Weights of a small mixture-of-experts language model, trained from scratch on English Wikipedia.
Size: 12 layers, width 192, vocabulary 32000, 20.7M parameters.
Below are experts of layer 2 (counted from 0) of a mixture-of-experts language model. Rows are named router (the router's row for the expert), gate (a neuron's input weights, with its number), up (a neuron's input weights, with its number) and show model dimensions 128-191. Each number is 128 + 32 x the weight over its row's rms, rounded and kept within 0 to 255. Numbers have three digits each.
Before each expert's rows: "mostly gets" lists some tokens that are sent to it at least half of the time; "gets" lists some tokens that make up at least twice as much of what it gets as of all text. This comes from a sample of Wikipedia text that the model never trained on. Tokens count by the router's weight.

# expert 6
mostly gets: "|", "\n", " the", ":", "The", " \""
gets: "\n", " the", "-", "|", ":", " a"
router:146135110129062143137142111096087084120078091147146044141097169112141121186158127122110154129136167131211144130141144160146125114137065130120088127115092135094150126118125149102123086142114115
gate16:079098207172149088143103082136129182128121081137134134070125163123162139103164165127113181155070137096134110158075075131130124135205091107103173218164125088193150143089142112144125117172138147
up16:132158115125120082124048073133136147144165144150204172096142203111180124115154132102132122161212138102098111109113106106116181083170090162092162102096117085150144116138128119117111099156130099
gate17:151100077142080093113174140104146153113063167144153086130134118149196146146155049161127113167046164155138112120103170135091108110099150154160061165112126100121085158138112129112099167115172148
up17:143145101132087099177084150072082116109110116137180113095137133100095183133108118166111132097069117196108140118135147067110126121126142137071121123087060126135163127166088075063045154155152143
gate18:095163149125117087193118134072101137150114124157193142117140115129155126133135120096131088148157114148229145129129115096067129136094109134119116150140127144129085159111120116119086107133157164
up18:138120145085100109046091041150101145096158107100087125125135176170166135162122178148155157189089124157119198093152067076081121095089102084128088121123143080095131130083144106105134134159127117
gate19:138177136189197164114085160195114156106101130078099164084100117110107126131110147147112043152128069124105112083140122156101130140150105134150081029171137161159137126118135147190107123127119107
up19:192070107103121199105099121170093101149160130120165114133140126086133146113111132170146168106161109077111080146153135153093132156068137185173148106137140125146119113095108079160106136113128188
gate20:069133091087153161124158114108152115130181114097151117121106148179116139077133156102098150133087156084157151087092166144148109139144109123149074084178162078129095130078132133125076170140121135
up20:132149163121172089102163112145138140065144122107139138128095138128145173086181143156114161100127099105156134111145149078141111169139121106118120109124162092113133131069162158120066121122104167
gate21:168116121125119114146117078137078115078141077048130143075126121136131130126126089150146112127137132102123154110099146113115131095183122080125154118101111160177147121184132212207095090129111126
up21:127083084108154109130152159093148126156148102057123125124129125090078123163082186076181118127133152118129080120200205126144137118143147122106125130095123145114131110135114165105074155115103114
gate22:167130134167165104121127129105119064078183206093124094136086111251109071105146175167114156146143134139183104116146104185171183077119129147184134111074116094099108151098154118145234114161211103
up22:149103150114128193126144068068131175122170137122137098187089147115091140155127094151189145150144112194192142148140200169130163117131057085100142090123116104118082146159152138104051191126152128
gate23:138099136156154131148164099167107089131157077187118196152143115141168095134114090152123107171198125140141215165109151128142139137095136095126214186139141118119135101166210071168094139129150153
up23:123112125125113161059222101067152137119134152121130089132104116135122057096154138166106202137135124132102086134204142086152133146129074142168136121124091124121189123166168169162149100091108188
gate24:134108061095140112179136117156085138190103113169132066079176149100141132096120161094101112096117126136156230101089176164105150156119204148142135043122123116111153096133103136154116196134121190
up24:128119127191079118120142145098094039130132109147128156092136080110179110118182110149111139137152112174199159180142096118124090068128133136128128124159206166118157119179069103171164163126119154
gate25:138140128129174162115175092099145127116190117144092136140161132120178108124131101108139085180108136145093087124103166157162151133092009079150126076100128200123108120141117131123135118061169110
up25:142087172121174111120172111073125097118127108160171149157133152128209111123046144108131139118108092105178111098162216159122159154128109098174065111156070131134150068121179128113153154125131167
gate26:070168105116076092136075118105044144116165107110207172153154130103129112112076135166182139109114202098136180140116133137131204155115109164098188094173117089140119116146110106132073130137170190
up26:142094106121156139156147160086119101099110153134149146140135113078129111146123152068129106072100108127140234162109068145110130123149095128116121153108085148053141138107157036136119134133078126
gate27:111183172167161167202075133104062070123118117101104148145100164105133171135167127130145139133174151135201140094086139113120120185094097122204142138155106112126153162084127154141148087110120184
up27:178141137081068154148047133108119071190165164089118135112075185107135084151158102155083122146112174087157130123178197157117154169112137095140137141076086142174167138131136151102158192162118155
gate28:185103154168055113076146097087149157147105138086171123091198125118113124098125100108131145108145120199145121141156110179115099069139125154129130139101133136092114147132182106161121108136131118
up28:137107123124149177162134149065110146172160083138153112087177102142069071137141148142123149198114122104114183124165157127153119131169136145133167063182074127158155107142153151164103113171127137
gate29:215172126160152154126148138109115090115159170134104135127156154164114066167131122141106111105133146136082092177110090109182167114135116098088140122168128101126186199082082083091155150127073155
up29:171057137128163163144121114152123076154144053177093162124153124244131108179133107153115146119147136065159106165119091152083111104166135113106126160106093151088131164137072156136089112148081094
gate30:149187106154146118115109110068097129063127105135177106140164128127086043141086153130133061158110178101152079119088125136188123050125087159129066108114093132105122132127183157146095125138146168
up30:088159130120149073083156175073147074128095119175110128138152137118120104141091097119142172173137134089144039155150022139143165151123139193155123148100132096146152144121074108121132089135158137
gate31:114103122147094122149099136156112124115101112143170075096154114086131103116115149105128105152108132102140135136123089147107128160078077154124128148164119160061083088117150142081139111127114235
up31:131131180130121052149138118103162100137092168062075142171152182136130100051135168147098097101139159074133101067127137094104121105091101128109124113146107176096118134135145081135122109108131129
gate32:083141133155131203135163092140134100083145138151092088120100123132141087130108131207086138163112160145159125163153126113134155052172198157156164092117141184125153139130114119145096152146091075
up32:088141132219090125104124179103091157075142139179149145123139114147166138071154110128140211129111132144127139095158183082191135100079083132128117084131140163160131169168159116115144071150088214
gate33:081100164065178137108146164085179171136143090195137105120104102129144121129075159119134134165088169100174163104123075172142104175115095122073113140157110130131191056101130122132057114121156161
up33:138150117101082143116088169141109109142139126125143088059098148169136129113184143084145131135134079147183083168162117132119172111111152041103139137182082145117141111157139171114128084204138065
gate34:170112104086121106077166160197159111088146128133102148143086115110081082169108132132164130093090116133140112131050097147176120137130127102150051128065128131130128155119167109158162167114133134
up34:162108173132174086137129129174085141165110131079158111140120098177094163138194126084093104147167167153119127120110115141162132108173096171115128137172152240105105131123116076129073151122179109
gate35:136186089129145157039153124067163102073122132183133115100228119133180108099149171082153117157117123125134132171161082107183157068156104119123121122141162162071122107138158098156147132128141074
up35:121201069137120115193173050073106154119147080123212147130063093124142153163133184102147113167125143096212192060128095124125114105126138120123126091087099123081180170119148123141129105169112111
gate36:135100143069138114198125079096068164128155113123148103138148157101144030071126115119132140186094134157135148152114140156156202145146071174114075127124080086159111103163093049108123126077109112
up36:140136100180143101086163116160127135150131130093142116100109166112129138094131231111158064118154115111193121161108101114150139117107117144090093085107084163113159026133172127153110101089102098
gate37:129130139176125160176133169096149146164133069139060137183134200198107076159139144159119145030098140125164140135159154132118051070122127134127170133138106151138168118184135181130097096102111145
up37:156132159109191126174155141137114130124121084140141130097221131073141180183126088166055062138163153152126154056125075125160129085156156092148092156125129155126136167138106170097130129161142133
gate38:117065116132093063093137131100142236121135170186106125168123186142145141178025167147150160149122161137132111089108159160129190173114148177144136143169150120105118105099097097151069146093067082
up38:178093076135080097147147130103146100125134125119122072105134066129166113209115139102110169152153087137209111132123156130110085074153169110119124158157150136124149124142151142142092110102069118
gate39:182122141096114167072105122144088151081128130097131136064149118100123082083123111177138150157150114147124097082103130128207135161152052180098120112170172104126131133113129089135084101166107137
up39:136166152149123074156129130041152141136110147157119110100117105117179198123167129130131127137145156127103255102175113116155168157133133141133134145129170110124081080041103165109064132138106085

# expert 7
mostly gets: " of", " to", " in", " for", " by", " on"
gets: " |", ".", " of", " in", " to", " by"
router:093123125136130113161138132140135223139189164112105195086187141115139140111097110134168099091105115160131102121083117132170115143149152129104173138086154085147112126192151113148101109112120076
gate0:177201135087084172100161104150106160126150128091170169193100095112103119161118160132129113135087102099130165198103154116137164104116130137111159131145112157089138118168151086125065099130153107
up0:114199132118152187127180100148155119118146152174107115150091197151138100099167153121184132153133146071184093128123090117192141133125132127132074165142092133094125172085102119099122073108101141
gate1:105147176113163161099129152133126167070148195159119129091180117143101127105114113153169125121109143153152236166126120127120087076109143146198090144085129125108119117118168128121146163131133083
up1:155122193115162168116162093103136165128179141131129164165152064113129115148075116074156134124098093187163138173151111107154114119112109160103139156179085141107136132114104118081175142120112135
gate2:161142137122127065064105086116129202104163118152124123090145158133140110159120174117169137173139113142102127104180115123157121154124129133125100170163153179097122136144114144077080165152106123
up2:130152111086101150093094077081158136078120142127125080108161120117106069169104137167114132144128140077134084128084141094173078131103146131103138083086182119055170096129088084133094115127102144
gate3:160124124105138108126086102143213135129093143165145062096125134093163125145123095168144124142140148127080137190136117107119138095096121173151190097140143190178124162156158051142136064142094120
up3:138146155139099089133077074156139114065161123124120120080102130119043134126139135083152223089145119117138143119136052101132104140103113123156100144116139193100107151137134128120129157130115132
gate4:111132138144148160151115107112128136165097152099154105127171122114173075156127109139083137158130145113161109137115090081122125106122104071083087152104193144129151121143159152092166083123132155
up4:084150144153079091075113118111103138133134084156117079141172053113108110122147074101131141126095140153109175127135040183156136164113115075128190098184152158110141159130071098183136139144091083
gate5:121052166073102131123155154100114172150103167195090108123160073158138140155165098084159159128142095087139064085095098122184076123162142112111130097122148107153077102172107088127067121146151143
up5:123189129113086149128130160108140066174126068095146137154137154080102092107108178117088163110137179051104124155109098078136095117171185112141185145104156139141134107107144121132118099161101150
gate6:114106114147123103084193112124127182126054125151126102108169144168167143166207130123136115141097217156094179128126172153143112115092068097148098138177128175121118149119133119092125111096088100
up6:160086171089139119128170101131089060127116170116133117172132146123155108103162098121162180161104168123104099169076115163144129147144150140074127181104126119142128077106100152110143114240184110
gate7:136128092138167067151089114136121125118088099125140161128177132109088126087113097189108109086188111130180225109154081127080144111108123139119187128171118106124036218154140130127178142154174136
up7:114167102094191136184121130175153103097162120175114160152148088114163123117111134117093055060108107122141140115133168140172110123102121130131143077112125111097086200174135116179115079075151072
gate8:153106166103147072114161139131143173123182123125146094082072155097100128085123148111136178155085094136164125199145153112135148128147185117119127173084124168131136126157160111153118128126116088
up8:137109167159157157128158123091090115125138150097134124126094180134130103127104126128209174116187103118132101166137108136171141178075111144117192054110171198132112163216145142094095149125120073
gate9:130140166095114125132163107178156116171108143058213130110152169205165109154167165187158108160094189067100147177131114127124100127161161128156078077163122094105112154098111104145166091164157152
up9:150154115163141133128140133178165114087116131195136110062159130198116114093129142111164120080142213155123151158129135121208089106095108154056148113186147138143093097098158153125130105151202162
gate10:121121168177153158111158134146062136131142148136124143059154158137138138153143091127126202139085196134162152135103189157189129149129119154111066136136156137139131104116138079184054072109093097
up10:154104156148135118126144072108093102131099116094135163147141092127172159143162172119146088129133109083140107129137085090169189080103099130147087149151154114160135167194062186120167111108085185
gate11:124169185093165178119157137112125111090161134147122126177129095124128129092156127182098112130128150057120158095160131153146128145149115151125157145132126098148156138114116130174103089113162131
up11:168134096153174064196078122147099093202151096124161137131105126086045146155159099208097111178115157112135086111090200113143088096105153099067134091106166137123189169123146165094117143113126076
gate12:108147154132131158115198121127122121131098109091139189106126173088119132105147086138093168182169126077061143124147100123131183155098101147136189201174148089156118184153158118149201075122175161
up12:144128163109087221103158130139093182100145154189176062139080147116105059076129100108165172090133135086162080177128143155097171128126141114121147097123162145113164115111147081111155125118175103
gate13:128104101093139054163054116125093113084107129159105114106076123121123167139113134136120050150127159136142110177104161133149134134123125110090082153183091173149162123097121120099109145120093122
up13:142151168096156190128194152072092105166137066150131144102157155165202085130177176156123137111142084109169156103155107063059136115168106096170130125125136166078117128147153131166160092125106133
gate14:089191136142142149182212135130142149087164098141144141163101194205170097138081117138132141166188154085092109125083145101133129141126167114148161165115092150121154211141146085142150086100117167
up14:110209176112153138131138104087089163180174134215146117116120227167154063124111122128113113161152124136122156112094142113154076154190159114108139163137116137147127177111105105141136096100106107
gate15:119118145086039139167126137140058145158106109134130144141095104101043174169107074113107083173129122149211127160135114137134117126093138132090158137156115128102167129134100144087102118166051151
up15:146145113104168123156152123128132175071136110041141144102141117116124123092108134184163188091119109105170160140134064123110125150146104129179134095167119142117128139092144141157104105121169083
gate16:148129120128156213151105107118108085154163071162121161113217118133160109157082097159136130122160129098102147134116147203114139155166079087112093067136105107113110168165099105083130105183122133
up16:157104063124157200136138044186079117079124138167152118139131205121125138148074098071175042158183141136109129117109099103115129196114142107095108086180145168163104120160160137126176099107147142
gate17:109125142155123114207168132133086075134116115060147130135090128147148120141091178162120070146102146152144122164121155124089171136125123140122148163161159074076159114109124111062131170104129141
up17:147169137091137175151076093139146106058158128094117157099100197156152142138110094146121147089132172074119119115058093131155141140082116110171155139132132173143120126230158111109112075086149086
gate18:145107128137094092093161047095148141178170116114082078063080148117105164146127137111171173049103089101115129132162175138136110136142116112161164157142086074129102157132087114174099118080128181
up18:098132146079109128130222144115173084132090106136109122143090108129123144139137168137123136090164154118112115137107181182114122185146117114070144155133085108157123123063149132156115116087110161
gate19:164081106158191049171127088142117181153131130073091095176100135109105109105159180153068141102127145140151175158113156150131167079113144118093154188127125172096094151142096083138181108143106089
up19:117161092127156132100104115089130174151133102139047151071110147137092144133133093107155158116114141135107154119185145156153121136094143060139176120077203100143107151135137112113111162062181115
gate20:088166087134067106076140157113094148145122055120117093107175093171116114140195123157175119121077130111186164149113117130133091123150079092096136065101173132108188165145156143132119163112173128
up20:143133086140165142083158042155114117155070094148121105074132121097178127125106098170155101075121149140130160105153155080145119096132143096140160119120116183152119158169112114147105130128164093
gate21:092152120098133104111158054052113035144132190170053126136160108120137141155140146171068111101068156089152099073138130158150133139098105144148149153105124097191116070136135127116199130145192129
up21:082078165181095178131137141054116158128155151112147185167155126127131064075103104155120105139103179066138143057102139086109142091158191096133106116157124134093124147099076160168181059140139153
gate22:080058157157096188146141148112126133157122141147134137080184151128118126133103107113115126143129146123139108118180127111156146122096139135204170120106129133141129112089141130128108091114092159
up22:094072097132081145124117157172176132104059143059096060104114115130152138101126086085121125149098089076083136171147133094145146130076149134118116097100144143124091084167165140129158121119101161
gate23:174135110124165125079116128089121094105119128061129133087158124146181105091124090108124100134177115121128154125125140052143138088131096098155107137157127135098185203170141118156116199125091155
up23:139103149177139141059129067189134130097134119083162129156160115159113116165110115065145141071133092143177092105140135155149134089120088123122130117183084137104117136161113095148083155119077129

# expert 0
mostly gets: " ", " 3", " 0", " 1", " 2", " 4"
gets: " ", " 1", " 2", " 3", " 4", " 0"
router:122118178138133134075122159060109070062160114090126102145086136155148174127108093139168100145107121050096150108103114105138168118147151131086134092121131156100161098132125149163139173126155201
gate16:102196171104050118132104116132114117147087127149111142098177194126119119154203136145150131110114164114117155122090101093134141051159146076117115088121104171160135118118165048132107152132147171
up16:147155124174205174144141121132104103166088168084134145180105165174131125143153103117095095145144135132077149150142132070188111106151117103119118132095128179169127151172077115114170216152145141
gate17:107170151181122080081130084121063150141135115178177144118148095096136137080103114160128096120182105137148114140091120142127162126145114177172175128133117113175151169135188146223145122131127213
up17:211094140153111121078190154083156066128153091178109149173125089171102156163123108137161146110147075101068178149080160136138122114117142081157106071089115136163112088201105131164153161090098144
gate18:142167169133108157127123130072115097116171092171140103134124139127147191145111161182187150112084138114162145134150173119109128108103113147127112074077131166113111083078156079118170091109193096
up18:106089138146149098162106132051107105127104102075159090171112174157199063149141110131138095123102069090176136138056103111097141162125084137176143150115168152125115110142103093144151199131120140
gate19:127129151115177133104140123142144111107127111124157137157124175174099122162201126117180133122131137111106071116134087156123107185120143168143096115116100110203170143145102092180157148074108153
up19:193126132205059117065103177079198150129068119142130103091145124125097131077141130096141082116086179167170156185118103119116111114158107129109127122144128144098148128177108123114165127175114174
gate20:127168124140144159104148187112120189113095165155151162105147077110084174113103105123083133089129134123180160093231140091110161146115149164100093123101168116107185125140093156130084160169139177
up20:157115162105112114066133143124098142039107147149139115102080186139076171134153090137147110160102170075133141120109101157139130113092177164128068188131143148144096116075123090076071064123210125
gate21:130141064117154149106153090138057075087131103080155136123207104090131119150141112116179142112059098070145132151103117125138164130099131108177154113118132141117136141144109182189118118124087174
up21:106159168136130132137108101160134140157119101113113156127141147122150186125131078143119107165107179111137081167099143091095153149102042148082142127146140118153178171127164111147092129067186121
gate22:180127172072166158115092108125134110175106144127081134136150162181151105160129096067031117115129120092184040107108151149111105101155117134185114101140082161137114104115157127137172142122153097
up22:100170095135098202178185125097159154114148142096147096057113112151116140114133160164129062144124179108126143165119085110158077135117170115123120135101156133127122130093132127081053147095166133
gate23:110131094141155120113184062075126102131084107127132128172093167205131098091153126127094139107155111097178146151136060138113113081086124173117097157088132141126148135091158098125089143119125105
up23:114094192097057073108144169130112142147105103144094142122154183123131124105151159115094111126172152094146209120133065112109133139111128112048153135101110080140103077161226154106065160142115140
gate24:145127090168132160081115104162132153054153162127120141095168138088155090159075110181125130163129064167108077084109132146119158063165136122144104156114137179109095093168139133147100140132124172
up24:058083162090194136108137157114098098173059129128077118164139137116117129135170135104106110107174106190190189175147139081106169102133155109137087101158156138132138086135126200140173079129093162
gate25:159147108115096137102098151166130166096090122067160147145186117128151131089096136070098099192108120107138174108157166099107137067126206106114165196093161140151106185107067116160128196132064136
up25:180166186096097147119099144049143128109158166135110142092120173085113174114141124129178096133178119161120100134170109173082185155138114125131141187118117143155115118154143139184084119142194086
gate26:154089130133159140081119171160097154079095158173159177114107140161174156096112167128149199104120122139175122129086101123061142146110157167117149090112130109153140114189141166196196204102155107
up26:150137162100129062130161140109092134145125087096129140144155117071074070134071146108117109151155134152082151159089144106076089095181133141117145113097098133133167090114179183152073092131132162
gate27:148063068172186133135137089165147130088108132191137106112097159073142075129119106111170132132142099128142089159107078140151124152100074098111173131175131092196141083144111163145179101134105128
up27:096119203119121146135119138115125044126153086171104125129181109115120119139165080171133097122106131178141157119142107170117101128090136138111132094121112188142174139125129112114148092187150163
gate28:057151111113118151057021150111121132151111105173171117091123105093134159121070181185158150094102169131131151122117094080165078130097104142054118127145183120097126130119152136141128132169098130
up28:134141096154142135115060048128110085146133137127174164114130154116131114139138101136092162124123110143130168090120091114112131096132128151120168155106117108125077201115114157109168048109186134
gate29:096101125181110097166102148155126152101137123132124146149100146132133157117064149164122086129071112109174120119114133157078135166121171127133114129065174114119137105149073044193137125091095157
up29:100157129114155119103135085112127103122121186199133125145077125139151157140143118100137124135149113200120132235168169099138178094175112183132111138093157131210176198117141135157125201121126128
gate30:126145163125106142124102150104081124056155132177156144162111158135214145162112149144175051153103121070140139162074124122092112144162123103114140129134076164114100144114095134144062123077123156
up30:191071225089148144116136070102161155151209105153139095122103101117111129159130125155185135118127095169145102178194088155134101172131119180102107123162100101068102114112138107131121176140162162
gate31:125097138124127171126127128150079147181182149107136145140034125181100180142166150136121103141167154097154159119142175186163117142077139073181148078138140170101151192182114110131132151088146073
up31:102076163149103154131145156145137117164130135144121104175157109115103097144088121129174168056121104086169131142125101164112169178097094168125080051175176156178193117163127059166053157091128046
gate32:158102087128186118190123109091096118077180182060062115093137125120106090125076123110152102156114121137090082141185134153170135104168121099135083122115138138143105152126167194158066133103151155
up32:097087144109133154153050162128160164070157176127102112162085128152069119107112160167107090095099128163166158115067200076147116110134142162076097110136141143101166126080127110207156105167127138
gate33:142091108085177142175167172086118103110140146107140192112060148140110105107141119130122154157134159111158138124116048122174117153134127092108068092132173125194120123087148113172111122121101109
up33:055138141140154144119170080113160118112134165123079139069191135119122111181146109110123154098129145140125083134063145130152126140071141155100122110097149148079095151118164166125065127107188146
gate34:064132137158144138120095080163096080131128082148121099090156116155153105100154166138146059137137137083085134119128162151176113134092114230054190158105136155183112182134134136160164143153146172
up34:076145179083116112153122125161116095132163149150097178171189121170121086092085113080211131160116103090102136137132110127107154125122134152076089136136080169160155140187152136154157203168123113
gate35:175115165071108128157104169168158146112109168172100158161060122183151067108221165080131161130113100117158140113150104133125159158058142137150088145129091139188129147118124136121126116106127141
up35:067103121104146119123125164108096177126168143130111153104127090165159191128156141150136137144117162139128075110105146150122144127097170134154098109158102127137145113089119120168093158142171088
gate36:134120109107105090151106096035100144152115108178172081100159196115161095193133179121136149150083128182155128199142102180187189118064123141117098100128151097141134135095141113111103118147119185
up36:133034135148147118114069107102073081165122153113178122129172188088097052112134087141087133181080116131098090152131134211155121157103160099126131105154131158199119155104107094133089102129088135
gate37:181149179131103119135116122122120119165138086131034169119143164137166102093168146096157147186102026025139075134147153097097087151170178107145076133152106089109151155137108101120051086149108178
up37:094147162094104128130091129128126148095110172191133111155123126166071110114117130139099153150102186102077193124114132121140107115158185065144136135105161123112108084139164131086140102114173162
gate38:102180147105137130116148121034148133091146180152063146162128124159060164180125150118106121121135190111099124126119144170139032116166142160159064091113194064197122120147076134123137157127086148
up38:048186080111170108094059178040100112096116105156113138125141161074125148082115109092143116140097181167132122119098135066183131135153137140090146141156135139193130112092083127126122148126124110
gate39:134125173106102133124116127160182106045134107120152147199093116148128172075163155114111117123151123116179112175134107090124123103143146144117130116158097167132100127151138126150161146187136097
up39:109159153102132088098153181076140107170150149161076101115112127142103083152155123108172127097113115116090132116114093154083122162128138084164165144152092139093125153116122161120164185144136214

# expert 3
mostly gets: ")", ",", " and", "),", " also", " &"
gets: ",", "s", " and", ")", "\"", " is"
router:136105077109167148128116144127155109151193101091103118119153139108140119138101187137090086129148150174187113121132103148071121106139182141178142161199071145128144136183098117114101101144143084
gate0:155046152117123149045100110111095131141167157124103100181130096163091100167186095116140101127111137110165106180117140193013170123100094128159099149118121163063109130150163135117132193165129157
up0:093070118113173130130103098156082120119094161146165149117152166159152178171117089138153095198160129203099138092101118104110125069153152091125100121130135156162217096171098184113126146139122153
gate1:086097138176140123128109102170108116156081165072158121049191131137191149102139204114117163145112138091149129134147143119108154119146045101136150126160125132104144125127132187100141127097111146
up1:118129146143084108197162041161167093154142129097153105094116089125107154137095114091121187131128064111125161121056141135090143198097125100143154140091094142107107150114081147124127146152048149
gate2:146123114094157103153079107118059023116147094068095097113136151085175146194119116133090065134122181148056139095129145151158118070147143121074128068136151078117143162120149129110139109141100144
up2:116126090122119127101105131091123127124061103171164079143146073104176145195096141094140123128080149116107080129155070048086096099153127126083131129160178116125122112121109113107115122139201110
gate3:171179124150197085117120163217152105147189137122145088150146131155159148120145102140141110170151127063089138087094156109146102160132099116125103102119131114082102128185160090150120141092153186
up3:135062155169180117138115139114128117134154161098112084105140125161176127079122150158102129142147161110105039046134126136041197129138109079154120138155120115129077150154094119107189152149106096
gate4:200116073167085138149118134130102136150108131150130111081124103098186127099187158111091145160127156131146178138143111128120091131071137157111131189181093151096122166122111134103131158162169155
up4:086180083121162117095132102160091092130152138169144155129128127160121148109158139137119110097127130120169160213145134125135096137128148061119154142172120142134126137128101120104101182107143165
gate5:128104074110092148133154091088120108130124138165132145118095106086112093075135155173178150144167200163153139153105130119084085151093215113129154164086095137100121160127164148182122137110107106
up5:165140111117170091151156161131097070166110119175189097170161085138168166096083113154114095156117123086132147126143072154129136129138109118110114181125127121098101122126127203167105115065100119
gate6:134116173095205107098145142119112124115151087118100137146128145128194142149091218102116156137155145144060077111076106111101127174107160126128110223138076193104112129141150096059145115155122166
up6:166115104130128129103059086129150108097174043074167160075117172133143158189163122137103124169061119126133088206052118176088153159163193158116141123160103119122161112140170095161150102168147140
gate7:121135170112135124101134079110132127102141148124130162141123200137119069131119159187170063117153112085143086140115097138127103090137159174149186065137126142105154071137142150092186077088092133
up7:134160155102188120128149099145142143087148133110138119114093162130156146113113127116118096140160148087145103197136057200143151117086146155194107141129089127117138179092149164126137158136117131
gate8:199214136120165139126109171103156170138145119108119097090117109118077146021137148096091093128164142134154149156102125101068098148138124219113138122088128087113150144123156137092063144113122113
up8:144179088098108121125133145131099192146092175153124145100140107149118137122140132171135173131112120149142188179131039147141126112081163164054138142087216133102165158097126106089069147152081072
gate9:117195124110107094161175145104135114107150115132052156117124153132146113108093165109143163125131143170162146118093107127127122165165150153111134084129110099168145144113183149116141218171154112
up9:108133150150194188146142163101139119178092151108080132138167106168150166139136118116100136216100183092170072065110159098135123110180142123081100122166139097120050136119150106135108129104145081
gate10:154138083132141148110088169103087076114152079134101064117170130151133147160093108182142135101166107106097130099126132122059134133167108121125096082148180140133116132170115118071094126134153126
up10:109113181145144116128173111137174123181128147148124158095135152129112189106138163084170108129194171188200115144086172133195120098204113113106136132099122171080184141136071122139139109171107092
gate11:126142136145130125110151179149085104117142059090168169145155137170168170126137118093140065122108101143144108099086163119106115124114160160119158118160131127138162154134165126155107122120182151
up11:141174105146131140142144139146089136180100123087089104109173101135156138144164098142168066127116072103145159091127098154118099127100157148068118168110131132059154120130162199189118183074158162
gate12:169084132142114174113107095106099171119155079120159151098081172171074131126103099150143132129169161193104142121088134136132091148115217093120056107121137152132166134144125130117096079140070087
up12:103070162123098148134075157160157113128188163122113137147130110077080134118128155141130094137155138153169061065103061142122150079155080161180137131147161131132185154166135143126099161167171137
gate13:125109147130148123130132136177161098148175109157130168104073131111121139105145091104137086115140118148134226137148168131111117110078224106105144150148094128092135200119142124136146095107163098
up13:053147104097150126092111136127072116142133144086163141077159112084130171176125182130111125163150119081198105132104086142160108145142160181136141134199086110193179091162133145116091138129128135
gate14:166142187114121098086146102168255179120127136151068136112127140098118003081156112157103080138147154158126140125111180127137167144160132151136143182156136111205115057128125134113169079103154109
up14:110100082101155107088131136083152155115144079108108117098204131106142140205128147106172130159149057188062134090129126134188107143147111104075114097119158118088100098151146102110114153120077147
gate15:154118196110164109151141101127133094178120128131171120158105160122164087155071065110142146081095113063101131091114094127131146093114208108138168121124122191149116137148095176137149096098130084
up15:162183101102172119125079122184046148155096116158109111150095072135120063112165084150117074126146112146122088122115106121059145153130145163100172196143192150150130114161061094091137107161189103
gate16:106145105139141110136133119148189149113134086102143091130160170137095102154113144120137084093109126111189157176137127120152146090115124182105208112112175146062151086129134086126137099118112100
up16:124169079149108100071211139106156148150149113073109201068179137171114127112092198104150101129223158136126108114129087115153113153126172117082149108138071149109113113120118099181130137117111146
gate17:121082189166148112116150189080143149130117102145150153134109163144127161086175110091088178121114079148147162158087136145148150137109169159183178112129109141114190154142111043150132125115156058
up17:144158103117087147173115135127116082146164126111103098132136221137106130103099152111179114082173118082142138103085100139091093094127152115116116108191121145131129112133148202152111206056169105
gate18:170151118144129159176139116144120137100140129083126142136173135104172134130098075153131169124160126128133210161057117134127119097138110126137128139138096119168163099135162181186061165084119104
up18:096106113106107117148127178157157145155134132083184122124165138124072124138047115130117123155148157130149175123111116102150114093176160139117115141190114101162143150128139055155085108049153083
gate19:129133193114147085108126093128129176102118020160118134155108166128124101076173173160173108112149154144161174177145102092135143181202086143139116106118137183135116194100147180114063116125156100
up19:160090132060083151094175093115129156158094171145162144124093177131096110124218123134197079139156124079199144141191097106173094145122129136131130088112129107131145170129117097125126097092062142
gate20:185151131118069151116142146110042149079197108119073169084133151153152091111160126155137134166174127147104166172108113108179195109142064125116104151103131141093082162086117118139138103091142114
up20:084112098131133168155128082134151140099120113133134140092135125120088124137153126168166147111153125149112151141147106148102137174061161114154116099107126113117171041152126062141168142136105118
gate21:144174153122134123108080149157165118102103188150118104180146132086144129120111189144121109156151135171200137104072178121107138144130141151111125179096064148104155098112150144106162095167181118
up21:095128098182148118125107177134148127148158104092124106170108093068072154134171155156111134134124095175176090149151156105129148162192143134125102123130132146086114148087153118165129148102132148
gate22:088121156153141164082138118170043123123122098147144145098179124125133193099126141110102155039129135107156109123127090176144112099106148149119135183125160184183187099132180069091078156133163100
up22:083112105086157092118097083153129144120109070177127025163130132036162155152124156134083153142113142181143106088101135082090115078139160080129108178160107118139132151143112139162108100086100089
gate23:197128129141133121052140122150218141095133074101124187097098156140127178138123162133110117169117127181140148164108089130095130112128083142089146137126092143148107141146149149074119112097089104
up23:116109139145139105174159149138107132148107119085100139077165105082181141084132143109181123159111142145108127097196126102255170134150118135136164124073111119166105078092147119125168150090113184